config = dict(
    experts_per_token=4,
    d_expert=64,
    n_empty_slots=32,
    vocab_size=28542,
    optimizer='muon_variant',
    beta1=0.93,
    train_tokens=505000000,
)
Below are experts of layer 6 (counted from 0) of a mixture-of-experts language model. Rows are named down (a neuron's output weights, with its number) and show model dimensions 256-383. Each number is 500 + 50 x the weight over its row's rms, rounded and kept within 0 to 999. Numbers have three digits each.
Before each expert's rows: a language model's description of what the expert responds to. This comes from a sample of Wikipedia text that the model never trained on.

# expert 61
Articles and determiners starting a noun phrase, mostly the, a, The, also this, its, another, entire.
down0:484532510517482535564519447423523514463445447542420542427442458430489499452546539467600563456569461514418395488545433501469505616521488432449416440466562475490469530439501417396537496523512527524570508417420384462442588474526502593461553436392483536500479483529420506463555526547511493550430557617456420512495390526477497444558545543600438452492449543458444482508525486442440552534447

# expert 31
Words in history passages naming empires, dynasties and periods, such as Ottoman, Soviet, medieval, Mamluk, 5th century.
down0:569497419461476482508498568517485504535490507517510490512416575523488496531448565546517554491559557484420483504507471452393519371470591514468467455513484530457404556433501665647464426452434497423499447506461591539537519477499472522558520573469496384589520499584517520507486540463571500480497467528393558538519500507476542480493479532421499417436460514465525584511501551501512461356529

# expert 3
Words in film, TV, music and game release text: media nouns and release places, such as film, television, released, Japan, Kingdom.
down0:596505478501450509496526519503521472448501472510537513524503553509467489519505474451447528519504451481473506524399565473558505437523535501560517511418450330532420553469443516472501474488424474472480589444500452452484516537566547533544525473541388443417541574400418553559526563446528530481526583554549460501464553523559556413495496580518490406473548464455509490460448489406445563568485

# expert 27
Sports text about teams and competitions: league acronyms and words like NBA, NCAA, football, championship, and the before team names.
down0:445554516483460536466486514449457434413509408411476513454500558499450523497560479511486512464507401411567486546503512433422492537549553478409547578491474482457519546496420423496495465467537545503540511546483458517542471481437547538459516474482538541443529479483466561565500459522616392584466493455467535621449563555500531545582536542568526480461499464541452508476471508526562440529508

# expert 24
Wikipedia heading markup == and ===, words inside headings such as Career, Background, See also, and table pipes after them.
down0:519454493505508559556501485474582521500473605532515565549461545538490601562547498518448529444511431417404447672493543577470485489526460437525497474635532525506497580432527510463593528517456571515551483562470472645384393498555521564513369540424460529546517565517513498545471591532523376525484514521446540523478434485523465521513564471536555499453545548458529559535532511526437487495432

# expert 62
First token of a new line or row: list dashes in date lists, table row pipes, and = heading markers.
down0:484533469469475488469450527533490468533457453490471499520475499512500437462651527449434495514505473436532453441469494532523515554517542505436444549501507469505412468435463431540478533492517514508483566568413504519510428530533559519570524546564307531584474533533546500495554508471509455533495479501487505408600444443551528518618515369529398485460448527533502433534513505490449491518505

# expert 21
Pipe separators, column headers and cell entries in wiki tables, such as Votes, Candidate, Pts, Opponent, Title, and separators.
down0:495521483473492496412514562557492537520520521472509567462509493490403503475496504409518439498469489476520570501446579439588501513518409527577397574539467609400491437540528551454515544456521377422454506561456557450508474535564523483474471448517476632448638471593503535335550490376503548523588477423603436522513462440525496490548514497497514494446472510603557477469442536509488518488506

# expert 10
Section heading markers and column-header words in sports or election tables and lists, such as ===, Apps, Total, Rank, Votes.
down0:462489572570494524499583517564510521510541454539619429395501469427514442420528536488491478593497586441520492465441532512545477502438446450505487501550572537488523454479476481579400558441459551428450496497488583625461490546487448473522551395568481471518553563436580505467508421517492468510502515458535512358483517490547491455525573460472548365482462530585530566560509489575500558516456

# expert 4
Determiners and possessive pronouns opening a noun phrase, often after of, in or a sentence start, such as the, his, their, this.
down0:560551520459465474541535559473510420520525487462468425559632430497523457443534432464532569573535477451582513465538453486479509425419466466522429467614425559487454584521531470470431499485436572516504539563467657524534530548507556514482500512451493505522431415534497410494566447438520578499481510498648528527473537442502532506456519497438477536527603467526499532481539512449523508471527

# expert 28
Prepositions introducing dates, years or places, especially in in 1969, since, during, born in, and date values in infobox fields.
down0:383496499462484532595544483548537494553503470518448579470540489534455539496540612465479513491465462433456411427515531655556545386541545413443512519469556485558521525613476521471527499496485517527474481428473420516467402518456557490494539517449406477498484579486556436503527534563533478530470455500462316418504504494482490591413489538523467377548513446557479432599447494514386555489490